Weights of a small mixture-of-experts language model, trained from scratch on English Wikipedia: width 192.
Below are experts of layer 8 (counted from 0) of a mixture-of-experts language model. Rows are named router (the router's row for the expert), gate (a neuron's input weights, with its number), up (a neuron's input weights, with its number) and show model dimensions 0-191. Each number is 128 + 24 x the weight over its row's rms, rounded and kept within 0 to 255. Numbers have three digits each.
Before each expert's rows: a language model's description of what the expert responds to. This comes from a sample of Wikipedia text that the model never trained on.

# expert 6
What it handles: Place name pieces
router:100155116111201128111101144113107102170136108112096173099210104152134173116114132116134126172118163106122110103119161105128163104113068180133128140086164106144081106135092107148116164130143119120130119134158123144154136159096162127157136112157137159142136119126124122153167120121120089112136105142152133158108099129092095131099110119124120108128100100114094113121129151139137102127147082129112143111140112164096134143110125135066139153122126148135127103107128114123142140138160123138165149137124114153076140145121129138153144064130148116146099107097115140164150171141153129137
gate1:143131103097171167103119152112105155114109123124127120097115076163130084180142111154144145136133129130118114108125132166139114106118095196141122090142140095100141112164120135169127111138183154139107140159124163112090111111113119122108123169105141167152088141135101168154125143132116136181147175088174081118151111136117109140124136099165095145129130094135142114133124101146098102121137131140152168106124138116140124176115161096082154140105101159128118100127121114093161129138122132125166126081130113139149100118149159150141146158153117149133173145099117148090139098111115140109
up1:134170143106114173075126141150121103092127118158078083151124146170129142151114117145122172119122093105105075174133145125124129113154155106108139086156084123118123087127110169078096134066176133147105150148147139084086111124139141107150116096117149129147152120106150157160110124131139131147122146143133124104157175132167125149173138154139084114081164128173148137156100144145135122133110117150106121127162178110145127143115118161147061116130098153124129154115103136124149121110139119110115117153136116146111138151095120122121091127134166119124146152156149127103124124139151132107
gate2:125146119090128146097121122114173163117136139119109114080120081132139117150100165139114128123135093139118132126107073113128179130126121115126152103100150132145154129110122090118083138159105119082132135136159141105140140117097184138157125148112111150151149145113117070132118114129132134134095106109159130144119145105161157087096129162120124111134124201117118147117124112116114147132157170084107112109114131111101159131113121095060132100106100142124132164123134098104145093117127169125128149148114125161152201190108122145116126134169138102129105078150134170138138114135145106155
up2:096131135112146115129102134098096183202106140126146183179115129145137099099124137140130127149098116150137147122135079158109129116135147112146129069170096137140126140116153104160160122148166111128152110103128100147124111109133111126101120162126113144108120158127096128135120168129136136169123122144139146121128125164078131109063135110124133163162109127104118086104123146122069104122080126143130129145127111140130123174140096111130127157150087154175098153132130125112106123122138174131202091106156146118150146130162145120109125142105146109138127151158119121144175132156087134155
gate3:092102132098152144098098172103165107122105088116140128144118131142117154114179119174138145146132170145129135090089145133145133169137145123074098149112136173134118144134113163201105156114087102103104136145143107157127133146056109113142111105130083138146110141146152127154118128108138117126138128108155122147142143152105134124144120129129140164154112127111092112100097119123136116137131118135135122166116135132127121128134169124125100067123165151157135125111128103097098123111183140119135120090117058109116136144141128096078137111118140133137166191101097127099123152168152097131
up3:150108090138109155104154143074117144122111162097134137130114092143126132127164170168116124093116166132087112096156160123118130152152138117125118147105127110068161101143143131109100141131153132122070108128106188118131133108135126130156168125168155107140151125136098124111121206122158128117169112152093163129145135145132111152180100162145098131133147126125136128159098132157133139138123136083132143119093099144135141110134116137132128121128073113137153143175117132107106146125101095133150080148115173126123124111174145138118148095155117114116122155110143176121104127116094073168
gate4:136118120131157114097100152161108118118134090139118128130133082138141183135148151106125135118164164141090115106158135146128145126142092128166120164144133143117146176129104112120137153055148113108099116148172122150172128183089167088145127099133141151173107080138128130132133142099119162147147082079136135117135130152150108103131111151142148086095108118129119151143160128137123181125108128115152106119151135132084131102120086134137128101134132122130169121106117102141138160067136088135107152162121142138102120081140139140142166144142127134170110146101153122127071083127106134125
up4:098180109071119155161090124137139103145147138134141142133141139091111138141114161118102141118126131155121115131068137137147165173147109102099116183156163137112172149114138094145141124153109086088120143117098129128161139106097143134126150095148105173177153126138113111154110134125141161127129130114116143125150150095105088154115152108109096131129124107137115134190157141136180101193199128127120136121116163144117155155101117132121115137123086137131172124102144129104085112102108178140148104107120128141173138139154132122120136128143129085132113136116124160143161128171136147112
gate5:132147144137140141134154100140081174160128094117129133178113107139132101143128102110171140116128069109096104108156126157113124126102144131123137113106124110162095124111158117145157144130159141145100161182134124140134124125173139134115120124156125090168124113122129164187095117124162113156132123120105153144143134134137122158137159146151121153077130144139113157133136090099136084154171104115104136115097093134126135107127092095130151190101105106136103103114132112134134122130126092159169091134092082167126165137141092110137102169141135136092126121147109110177129179157121168103
up5:144145146158122146113123101126087149136120083116132145095120108114156133117134136114131158167152148120182123079143101092129136141129183136170124148145132114107111125083124095162143141086146140162135145135129148109145173108144103168137118090115111175153140143124143089143165116112147139129161109186127141109132154134147135112084114149119134079128114132121103171117116123155128127128176135079134145150119107142147159101132121105141152094121115105097097128076131094143141118123126154105178143170148167161155111156137136136146113143098110106173113157173161130128152093173142140096

# expert 39
What it handles: Mid-word fragments
router:138136139141157121099131119125136129114128098133094155124226154120152139079095114114134123149104165130148124120119124077167125120095129202160102157125152134123142112119098117153145120119150102188116136140156122123138140169130149111119115091119091153135132090136123143146123118136122103105141112135149162163093116096138088125089124118136112112129137120127114139105095151146111126109154115175117131109107189145104107168107126109105155166119131129120138145083102139118139129125155080164172142156146147145103122126127141150130105102099168110138117099116132121167180148161172098141
gate0:176125111169145171118132096162132131132142163136122139148139122131140135125127105131128137073153134148194149146145130140127108127111115159135160168127198118113139154065125110155108107112129146136145116114120163111117116120110146110118110080104093142109126107132120124160146142121112116127095146112131108118128123083121117100129149134141116138149154159116109192144101107167142086102155160156140144126125126131128147077149148106118164085107153130121143118095154118112171123176128092165168109096108126109170125138172133157132138095089107128116107073075131130156130175137142129103
up0:112134108105111115136101141123113120147126140193141105134105106108120114135130148129167101092097092154158117126111168121111125123130086088158137160097161120128136157073121155106156113059094196099152130144125144138147129168142165105168106106116143138106126126127115136144171118157118123095097126129114096157133131134150153162153147102124138130105147153105112150119173179111124103147118185166121140124110148104116111135117114147135140087132182094144136141141122155118115148129129094107094166165128137119081151140123128139144169086142126135088113146149141084152137133163161129117
gate1:135142125127151147150132132082120144169108168138122132120132107117122124091143122093153149079111111155118151136124115137144158140141141157120136125137117129115092108121110071147153155096139152138133123126132127137140126152133124115107125132079140138144112103105091089119150165128172137090129141131103140091130111146120132198100084111099148087139078115068141109157120128071127147125088142148145133195125164135168158135126131089108113110105148154126136076101109118158108093129148097107124141109120163119165132110124152138099146122139113111181150115145123177168158176129115161102
up1:125142129136094105082126124135068100129119128166144185094139170105127124147137150130081137130134096129116120131095114156097103148137132219114144142089141167192124113129124125119160136086129080129119092113110147156132137071177087136090162159152132131135125107140136108197171170129128090130114138128159112106119157085104125114122164124160130121120104108145133113124135168121098118164120132139155094132128142110117096135121110114131084142149123139125140164146155151118127132135109152171127154117142122139113128139124122147129108116159105126153136090175134124134091132147119136103
gate2:147139145125095120145131128090107134106139138169143115141152214120120153148115157175122149132144155101123147137124136099135142144099093141138147126149112123126147139139124106135134110117157101138136110163114130127147175124083149117099152122164146145145148076124176153184138129112149105126110119102143182121128175087126130123135114124117152106123118092083123157139133090154105096158147174128148105154145182161136109149132138126124093122161108069107119087114127123098094145148121126164156135143116117143123117156097105134180099110132126174114127113108171111167096133103108166140
up2:132134132106106130138155134114111098115123144163104120144121126122094138115094135115133173138190135109113157120120113109093135126122139126123157156124127144137144155128110132152165128128124084131071165134104130129083126115130192115121136171072107161109116161162114162122098105115134089087137135125112171118153175137108105119112128109116152157107157108143092076143118169138118100107165138163117136174159150106124125135087090109138097119099105120123125113110093125147065117159153171152100116144163122103169122134111133120141163138074154122165118146106136121140121120185112144133
gate3:157074145140092132130071144102179150123107141107121154085113093092103124118152108147133128129124188127169154161107143111107176140102149118132128142095142156152120139102137120118162131120103113155139161131171161152168108137128059124128127125126100161137145148115172141134095123092135167120130104130151146151103110122151111126120138137124135092111098167134139121141082105079155121136151167073089110133108153133105099114117180107104109157104138105129142144081112088135119131083105146102146141152126122097111109081119131119123085141124168118139151118122120137119137117158123114131
up3:160105133172160082102122113120165143131127174142130073167104151143131117107153137120151116104117085096125147112148139115158133165064126121116125086121161132158111139114132102098107135123114160148144107157093128097217125169118111127113117105162159136160110119102181087101080115153109137092147116114141086141134125153145139086144150174150136154128116144130130176133104135151112144128105077135145129108112168121139131134137128124147155125108135131136102123108141113111116092139141152128157137133158115082108148163093138095118130147102156109096151150137087110136130142127102098120
gate4:121132154110117102104147101135174098134167096155134118096114169122150131105152131153113145116129162119108096158127153104084126096129160154147133141108177091096149124151167102128177097147131120113169138129111112123171158160093135165171118114120114100145158162151114130109097133147146120126092137140130127119145174143130124133115133090081093163118117119109124136138147098133091124117163168105152107143176114189114084120099126122096109169091082132129114084141114129125108126123159151135136123091157132171133132166135130103165175119096155140144149138126088138141116106102136127131
up4:150156086108146130143129138125159133134119150161090129095131117114133137110126131170127115146096113100126112154142155165122105142128101111107160160079131090127138144162094123124141152160113101149119166149116134163106158148151124135108152108136139098135124108160137134168080142143169112132112091126132172155152172115116082187140138118125146094146165107129131132114155097127154163137114099089135132117144148143132138110159169080109098134132189111105130113084169160158104107106150119103123122133059090183155107150162102141126134143126086122095124094140110119130122138127115112153

# expert 17
What it handles: Title content words
router:108132143135129097084117095112119086146134144105073133119167113147140143133107106135137107148102145105164134065145145127134133115130115129137126105127145123134142103109091122122107141120152148138116112146143128160166145141130171135157107116171143155149172125146115192111121104119143104121142139144134149186127139109114118117118113119093097094132082092154093127110107155098135112138160101114129143134142161139138153168097076138093151151100140161124130135092125171111120068142128100188162141130150130110081117165132102116120108079143153121099113145109116122167144141175137104181
gate3:125165108111133105047147145127147109087141110169132081102180135181142127095136118119134101106118131116110117139135104125124178126153094141161141109060129142117093155141142088147128125130146126135142103101086097135120107114146146142154158126112150117103149094150119122111101159126146119130159162067120141131154117167125150113137112121080105122118151138133127122088136111097133116168172102114131115178127185129092140159126135152119147112152151121102147175111160101093132178146135129129111117191122129135098134112113110126099127092124136154152123109156144136097144114122157133143
up3:182114174129160109120165118170098120127050105128104116085164118168149085110127121130160122145127118172152092132093147123178140150152137120125119113141138143149117117117106134149124086149080120121138123112116066085131136117160120112156121130121141099163126131133129147109112125165147093138128118116127143150141116179106100085143166140152108122118145118147147135103128115113115154145124154132144109144124154172046149098106108132169156138137157112143123135165146136185113116110124161145124147136122142161144163103119161119099134127157122124111110149138161169145115140166139110098
gate4:160151110145185152128136105134156089123145148151047090124138131153136120137110178137103070159144107097135132118141138176127094115098102112181100158182158132124118131139111165133149117127153126172131095147112106130129150112129129123114096069160098133130149135123140139136137062168107114143134133133102145159100125132098101112119145164123144151155126129122130130130142126108131100157106126099106142131155068147119161114108133101103114127123189149140122143117144093121118130161121127087131160155137124143124154114128124173114082101170158169149109104148099113134119128107118133136
up4:179079123113046136134117115144130116107150114150129158148116116112139122100147108134078135137144109146135160107136140118087143081140187139095110123115163178138128101149138150101125143116151097132147165129129114134141140093120104171128142180169132141095107106135089137091099109129125119137122137151069136148142128108128137125130112119086092087132136131103131114154156170138141149136113103157097139196143111142118107103145128145133091097131132136138149133106136120128126053174109156113112085108114134121151099109153126123123098138130156093119166148144127102079147138128114137109
gate5:099119112144152137121106066137123130125106164153139110115125116118114162124126104143106133130124121143145173153136118100106188163123090135149146109113121106112120121130135144127125109157070163143126079146180124136151125131111160126114081119079184138170152122145146145179129129123159112104145160127137066102152172106146142107101083139125112167185148143138145165133130138105176141143110125141110101122143166122120123141114124106112144147100122134109142115122149118153071112126150086109145144120141090062155147151115126130096167148101119107111119141134112137138111134113154102177
up5:159099114131133161094108130147154164082158162154137120098114113132114150137131192096098093133178128120168133147104120153128113086103082159099088109114147131165134154162125146183136104135075133101116076128169114108119121174151152132113163142125134139158119145104129138136157106171125094105160146119178117114137125136133135159129165120169127101156161148134106163133170124113139155137122134167132073160124147130153103127086155109144114117119140108117141107103167118115126126138136098141129132127154110101092089141094154122093121099176105128137133126113168116132118114127117149124
gate6:136103122168171138146126108113145166126143106139134111132134130116146094135069140123142130111132097169129146157117120152151128112160205118112114083125149114130129111125133122107173117135136121137095074173120109114115151137159159155150100115144186150117094147128106140131132124100108125064159142121085174127133117123094139100134108137123123097123112123104104138118172090121115141144122114122137148177174118133129131122103113120116138132154138078096136149120087075126164149147134174165117097129104123095132166144117084124124102136101094142097131132100083076096144132098138134110
up6:149143109149170145137126140098116154133111087107126127100118077109112135153140171124167119111110141170114155104131124142123082112139119099091145167102105075116143141117142127121150137089098092130090091149141151110071076129131168148131149121131091092108092128148133124122135120150137112104139111163153122124116147126122134156137151089133105083150152100132126124137133177137125105113163109104138140099176130073128103140115097103135134081141124070110142109147088078115097095115117171101162164106113166146138133130153111129098174116140129130154115111154131114139152125096096133144
gate7:173116131161121125120127132132121087112125096151122144100142110151140131103106113150121081125136125125138104108114146145088136119141132120118143151137118105092117123151117137117159103119112108089153115121133136138129136145150135109170133096196145136149174169133130152051149128134171137132134089163181119117096138164105152104149143147177097107113128148141115084115135149162094140141174113158147109156115124088163122147178106138107093180118113073112157172144113134092102110183105172127136123120140150127118147139120097131120104116154153108145107161136122155153095142126128112166
up7:113123154109163165172109127157156144134111139120110154093151126129098138133132132174103119114184165108101128123103161123170093144139139142124105075117157163086154111123156170134111139164148120126128151105138105105152149139146089112141132084134093115147136114113152095148162136150130152110082127119132152118132122082090141132097131109183098112126133126152183168095143175119126133135166182121107104170127100128123136156167133146102141200153116173126128125129105133143156147151087150114107102108145130124109144172128111129099113139139112153116160141126103130155134136103142146113

# expert 20
What it handles: Romance and Latin words
router:129131129104134108093108118095107113140140153112082146156184122175135173111055106075131148176099154135143122101117128098115100096109129155159089164115140119109161101120097102143139123113157150137100123145130118127152137156108150125147077097156093150135131068124090149110119094126123112082163102145150122144101112077102110143125156124126091128154103110093105130120078132127109129102159110144120122145091145145116136163105092143111126144130124176121112124116097140125113115157167108187163154140156140095094112138163147118142106134110147141121114117124143145150144139143131113129
gate0:067073093087151135105097124172099141114138143118080118136118146151132142093095113121119105150150120156125115118152139128132180093117153139151173141126133144121123156162157119140130144108122128111139118131170112137135162115111119133142170133113114163118132133136097122096151130108155185172154079148169148131137116110110085152134091178116122127180131144108131160114105095126131104085128130113110139175117167108153090136164113135160118114154080158147141082142107112135129133093131132115110151149183181129112118113127149146137118137153137139128128158098157108133069116133113134123
up0:124164119112133111117105071154120098145117135109100117139156101102130115142183180165120109137147103113114103136121095161138165178109096123118174131136115130123103183084103133107142091115135105102163141130125077156128105148114126131106104096130102120134129158156128126142152103120152193158110146147129178131159122130099124123115127127095131110167096139148158082142131115087130104134144125089146144146125122111088119103142128112140089135120152121136113084147158130115153138123106073103170161109154132120179180146114084138126120149139150125145148091100162143150120109120118121104
gate1:092142128117163133124113097160134159162123122161096078136113131128130110143119090096127098134165159105105108121174198165168151108104136117174153117154099123109131121129144106139162115101154171095159096145113141175099104140113120161156132141136106129114120126136153094110142143147143094138123099163144063108101127187116070152119151138116146110166132126125105167106099127111114103108131140112098123119138142098152174080125145115135145144117146125165134106168128153158128116131129111160160134112153093107117150108118140176131127103116113157128121159121163139122087162115149123132
up1:151095144155135111100152143160174134153136107064173122094159133151105096119171122118131114103124116112112116115107148138106108144108137092122167112140146137160102139110144087165121150120186131159142122138138137117137136132142109112106110138100100101161108118126112131087133131104154141177110137118117181118209126165091110136118124116168163092096161135101102119154161149113121093124123157131153163155152106149140129142114116149129085115164117141160139101101113140091161129116132135140085133104161108122105109129124099146123137106120132146097150106084120184114106155178142126129
gate2:190096126138140113107119153138104120142137134162122101161115146152088163164153129114106130123096136129104092105132154098115138123165121180112132098136110136125137103127091097161100132114112123119118140108126112131129135165100092112127065123086097167131097127133083073168156116137128105143137142098134111087148089154108164147146179130131111158089142110116114101127131165122146109150127138095122078149112080128128120146137150133122128147084094134136129123117126094129165141107112114152119139110100064128128179141117107134138128115075077135137112105088129119112151172131104100134
up2:127164110070112132135135138167148110171137139129150127128125124107116105140147134171135154158111108104056127090119132150112151129132120149126140125117120151158166137164118159171130114162084123092186130117155096107126124140109099105144173086095075175098188112147118130124120142090122108106163118133130155132095115103120149138113099109080122107145109142114124143159113125148135108104121144144171127138139135130096126103130117112079150120161123062133119108118153074135137144163162142089133123165132138137149115102142143110108130138149120126071118135125103127132106091153126102164
gate3:154167094094114144148149129105154103147111145133148125160126112158120067120134146159132173145126140146089122158124126171157181140117123129122124136144134141100096141136159132149142131108127129142140135111117125148128143087147134145205096151125125131118170104150112107124120142079075108200130133069158112142127115114111145138154142128130136142163140102104126150091163138116160155117118158125126177115077112113138160180159191148142109135147127163138147129109129121136126111116121105104100097148158129116148103130119113146169135165156108146120127083106115133119182140143125144088
up3:140194156128149147119166127124101163134102119167142128099154119151104134136154125163144118187132137161149135116105144146094145114110151172109123143124138087139151136124118102147047147156088159104140131091096151129145132123126061120129112085108200115134119111142131118133127135156113149096127129144098107153136135137107161142133098150130127089098120143128122152170133085121103134167108149162141167137122109109125145087129097065131112147107141127104140126137153130106102120158185157104100148129153157162107146154141111124122119171144139131141109130104125126136101103160111103108
gate4:088114106119130155124133130140136164127138155148087118129122132165117182096119122153179134134138127125162175114126090135094140076173139120216116134127141119150093139153118118127168164125163158115123144102126150134127113108112149171127151093131089172144122089139131152133114096101155106139146094144143162166094143106162144155122126153109115161096152126092131106141102125104121155190115121133141130120132154151103093147145103114075159080122145137098142150101150125144133126116155105107124109085129101144105119153132155144107117174171155132108125116126137115158124117112135130092
up4:098131108126140126134095095137106116124140133137135121171139147100115155158148181137167163155125162178127146125136122097133113136107132105140140154089107147131132191108106137173144142103114137121117128085076136131073131133083125077154105126132084146122162116142132120095115132109123155095182091082109148187120113105127074112127173081112141162115166112173145106135160099104126087120130155144141105110151128136138118101105096122158127120132135119122146118142095128152137115144150150126114144108156145116161172140137167100113135118150154133126150133149117069118126134122115099114

# expert 59
What it handles: LaTeX math tokens
router:115094120096137128098113135112133109154155141118116139127172124134151148112096118137139120166055180124131115119162130109153114103090088162155127147120157144129140100092117140158131123107127137144107108143145104144151124164119159149159064111140111115125158040147104168134117097149126116091147124107128136153123129118144120100087136103150109140155089086164143116091087113101109089123172090111119133139114123154113126147080091139091119140139117139135124134103126151115104093129144075138111168144122142137108100145152135128145133090099157131101107114092114106163145135146157119160
gate1:151110084129087121102162116112114124112139144129121125141074138151123121138162121157146168152125151151120128167094147138132102121176150138102077100114097142122113122092141098129120094122114141143093118123120125123175177149153110120122124144196113116148121084181120150119121123101138091121124115113160141149142119133148157091132119123122146151156129142158079190146113095110165085101136105127125111100100112074092138162131149092139193123124102120133138126127126139140108094091110102134141133131086136143148160099103132160134129104106118149174128125137112137094145142085076131114
up1:152105146103151114121133141102121134136117185160135113165086089110121144143160143107123073136105132139139129169102124101110110189092115124148094150116110086115113107163084146116166108128121123136167128104100120161136105116164141099116152178105123122144110113150110169095132156155115140129130131167119120120115154142113091135136141144090084130123136143172130164118112149131153130146198133124123083151126100145106150144165129127140118135115099123118148148124161129181124101092157140122138143120109116125138035152098105168106120125120129131135106159133160116169098128134158131148
gate2:165103121147150121155110141167111107165155141139138065138127144096129122140141113184128142156104112172112143133135143121175156138102124147139091142122123161137130141144176146119142123122185129131139158105129111139113147110183082121159139124135113121109138154124130177161114119152158136103139124105134110153144086160142151164120127102183145091172162109143155093133101152123136113117133141090175108116110124140166097126110117160149115123151138148156117095115064162106118092119129074108086136127161117156149101143160115161119136135172149143163146133119099142137120127162132114149
up2:105148136134098115081153119107120123107160121128093149119185157150150152132089101121115153103115105172106133143128165118136117122106117121170163122116152175118127142116134138116146108085118143142145130106143137144133144104090117126141125122161113121144072190167151154113182147131132142105114119149091144093175111104088130098149167136080149130114132105109103117140075156091091108129129127160137115121091153153110167128177157139136102156143143136105130118146114137090115114157129099090165148109111147126121107076178117128123115121129087143105123156112112154105095140127128101091
gate3:126122123084131098093142151145090167092133100132153108170096137114110103109093148103169166124108117144163152119157136105170098094123139162148122125146093139172134099146119128103113145117147161105143146154067137151114169112119134127129143128111113107142108122131177118111114119114095117163143138134085127122131162137122115091122167141096113102111125150096118114135123149113034136170117133113153093142148169130052121155128087138116139154148118119109106083148133106090135093128172122160142133114115115156120072129132121128134122110126114117156165141141140130129116115152104112106
up3:107111097128115157143113110124068117124131092128116144090119101187145120152136149156112099168173155154126136116112134132154138133126146167137137132140178120089143135114173130126160142086137171133109121162120126142171105183146157117122135111128103074127153144105171102162145097124126107107131137152114115128121141126160115133145103135118140132167103126122141129104106145133180172095148141100159139090112108121109142163145150096072122134114140102110102124121166173114107103136142080141104091156097089115162129102154126118119126071092109138156110139104147152140163100125141148109
gate4:109116113119154161125124134131125113119168100164105114066123110170164147107121143112093098127140122108116147139171100151155145170091144123141134099154166097133101133156163120182138137117109150110135095115130127139116068141181150093102109140103129138152143143113086127121089115117110171131126129166155134139104146125091103115097134139133127147093143089153143121111140078143082155131141107159130123172105109128180103122118134145099125156130150153154144161175106106096119127136093122173176109118139106154095125143144121125120190128119142123157119115157142126126110150102162096147
up4:105117138142159129097144137099150133102128145101138141149145152152191104148120131150127129126184133155118112136124139095172170125155130160083090160159132110138107142148136133118156117120083129151127123123130093095130104098140118134085133088152160102107140177108075122144129133103129114120090111138111093144106132116125138119150139183143124087157137105102115138126169144115139169118132159162159128122136110123149163132153149100105138133148111130135146062121130157150156128125151111105161141052119130154148172159111151110129092155086136101136087116180143120121097103136095119136
gate5:119107165145097128113101178132143126116154084146128115112137098156114142081138115105126122115097114148115155119116122088095087139139123130127116132112151093106120135128116146154113143117142151116122125157094117122110121094128145094124105099092105071150113155139087155145093091128124104157136103170109112134129146127185128048098139088150115114160108149111124102137130099102175144129101134144168119138110104154187117127165172139157131136137121151101111132111124131113092117172132099123112110134166118134124142117156097089143137152140161156103093134065120152158118141159135083149
up5:132074107120098156125104116135138163123130117115120106123149104159121157107105140147090122112170131098155150160136101146132136099123110148132112097125106138151102115104138143122091090180140157151150116104148152140096153160116140122119154067079175163115105127094132166137150103143083126135124128130147140159107130155156060148143155162148112089134127133107115176100174151118148119161128173131115140136120096105105095089134172136099124079152105135133118142123122148128140132180130116128131193098109113129132097116132162103095153107140123159104111132140152130093138150124102146109

# expert 7
What it handles: Person-name beginnings
router:110154140149132096100139087109114113128138133131072181124200129124175150123073127101131147137098142100162143070146105102115078109097121122134105156115134129130146102106098086131123112129110160156101132149140126129140153154119149155163100117155130143137142097149103148110155106121086102102138123149147160162142082114133105111132141121104099099155106071114112120148105137106123109146140090136131122097125132128129130134121113190073142149103159154127174135079138164132150096129172117159151135126138138152138120103158125135132136120116140128103141162111155143149168155163144100143
gate1:104122162134129133132153138116112110119175138140128141149149117124101097120132153073139117100111104115144103162130108129116095123148127145135104120179121128157137133170098167160170135149124141142134140100092117128104125111118103125158117156146123122124117100102168162129165089147095148174123092166136188140128132145119128110137114112122119097119106092137103135116132126095157097138093089118202148148200132151101169153146164126111119108109120175115117130182133131110121122130104079131119148092185127086104137162089093150141122165127116118119129160141136155147123136156126137157
up1:155148113123091110129148110132120139109148144166140127137138160129116112143129114133131120111137130107142093108119150109139132133124138151148145145131127148124139162145154131121091123104080097156119130138134114150167125097107152103100123084117095088124120115143089099105154165146131134119098191128099147132153095131146129162113120160173159126138064128120131163114140116140115168174113091093177156147146171110124188136185134164166113145135137142115109087153168120131135135122108098129124111089122139099150165153137093145115141087126106160119136123150101106089164149102066104170
gate2:122134152104116131134134091116136096105144160100102158128160140134140149148143145127112144095124119086133147124117119108126117155134096108093118114117118098131113097173157151143155122124153131191110141107118142093148096136137125146141135087130105087147094080087154098141144132147123154117091148208088115138156156143110114131094171154104146090161082112103131094145126134065120139121118140140148079116105135106126162090141164130116122100092103160118142158091148140088156118122147142129127087140139136100103108106157139111152109088172129094138130124140119083129119106108097156138
up2:092143155107133143131128116139139132116125063100097116122113103101121131125164127162120130147092159126125088149138132127097097121075158112134108143109134113077147189114097107164094162130125101105126164097104135091102140111090140128121140136149107143124114104116126141077131156114145115166099125108116112196081069155154129094101148090097140166120124139121105171153131151116139109124100111095142130116128152115151139169145096125099149109141127151148131124135119112134146106114121137096134184133115116158129123090148116113160119114177141138175142077111113123142130127173093152136
gate3:145084105115127100113144116126152148132164164193089141122143113097138135120128146124101142132095131106148141102105155102152145154112143168082142121117107118145135092108151128103126176134066127119147117132188169127091111137130074143120117135146130145111130154113129148122130103122104089084137060143108133125141128136103167094148125157131155106132124114092119115141142111136137073112118097123128096099130144126146102127132120166137145139103150130101110125121127171131128155095145133133171117130152156179156121103125117120124140074122129095107139163090158157142101055157139162105
up3:125111142129147105131106110076134129130105094139133145102137190188129135130107082108094172111096127112110128119109121138100128125153157144136134161145067111103086053062115116135116134135112169143135141066184094116157114143133130162127110069124164087145108112140133133149106146097154107121142151126167147127129126121148131109139140129081139140150142146091144134140139085136088128121133145157160133121176119148111124117140159102114157116159117133108143107117118134133125130132125165122147139160168142096156140121172138137125108113179144147148150098137154137151130104089118130133
gate4:122164127111131158117144090121147084093120088130100150123173169116134141129118130140097089129122163103105165113117115131094118107143160119122133102118141139089171091131151120149116100087131163162106145154108090082130154194122156104138085116094106120129085147182139145104137104122103131151157122098099152126116058148139096142105172140078100129172099136100138129137146115123121090119081125118156134115160172126111125148138105128159107121156109110151145134160133132133109134110138184147113117161123120128142167142182122121136131163168144127108146134114134125122132140135133105133
up4:107141143150111145087103130117144087132102127128162148097142130146140122149116150132122138138120205088128121117139118134102144120139162155128148120102125130158148106094091112134144154107115176118090130176128058118113146132117131107109124117157134076075111101111128163122117092108116149106145154175089153123123068127152110115133161100126122106139135118126147131143117118104138127124139096149135130184130122126156139121113099146124138138119102102119144131145134111147123104071108126113185128149088116118157154128126142112139124087147103163138185135088103145139126097141189059108
gate5:107137140106102083137155138105114116142097119116099126129135145098117110121094129101156179097133116083162126139094120105123133133125134114112141127161119134140072118189113129106115094156125160134131140093096147150144116128108139120094135123096129161112145109128089141112136135131097091111177126109161140112117123079089104171114098125103144151138143127123170113154067140167118131130138109152087184131154123146125102093129146137106148158113127136152155106142165147092116085160137138107143123118149148096149146085173071147098170119179119135110142157141131138106100103168121153131
up5:124136117156087115103199137118124118155125176115081104114139156143133109147135139128123115144128143154141133124145089109160097175146153133105104128085127136189154119108124101125104091146109155120158123092109134130107138063083087125118147122092131120151146131138153161071090113107140135124135149124100128070138140128179119122173154164102120121144080125140111109146120078106131142102105113131107154135134154133107105109169123093130163120130099132114137144108150132081150161110126158140075128159111156156111138129148128139125104153104132123123137082083117113144131118099095112128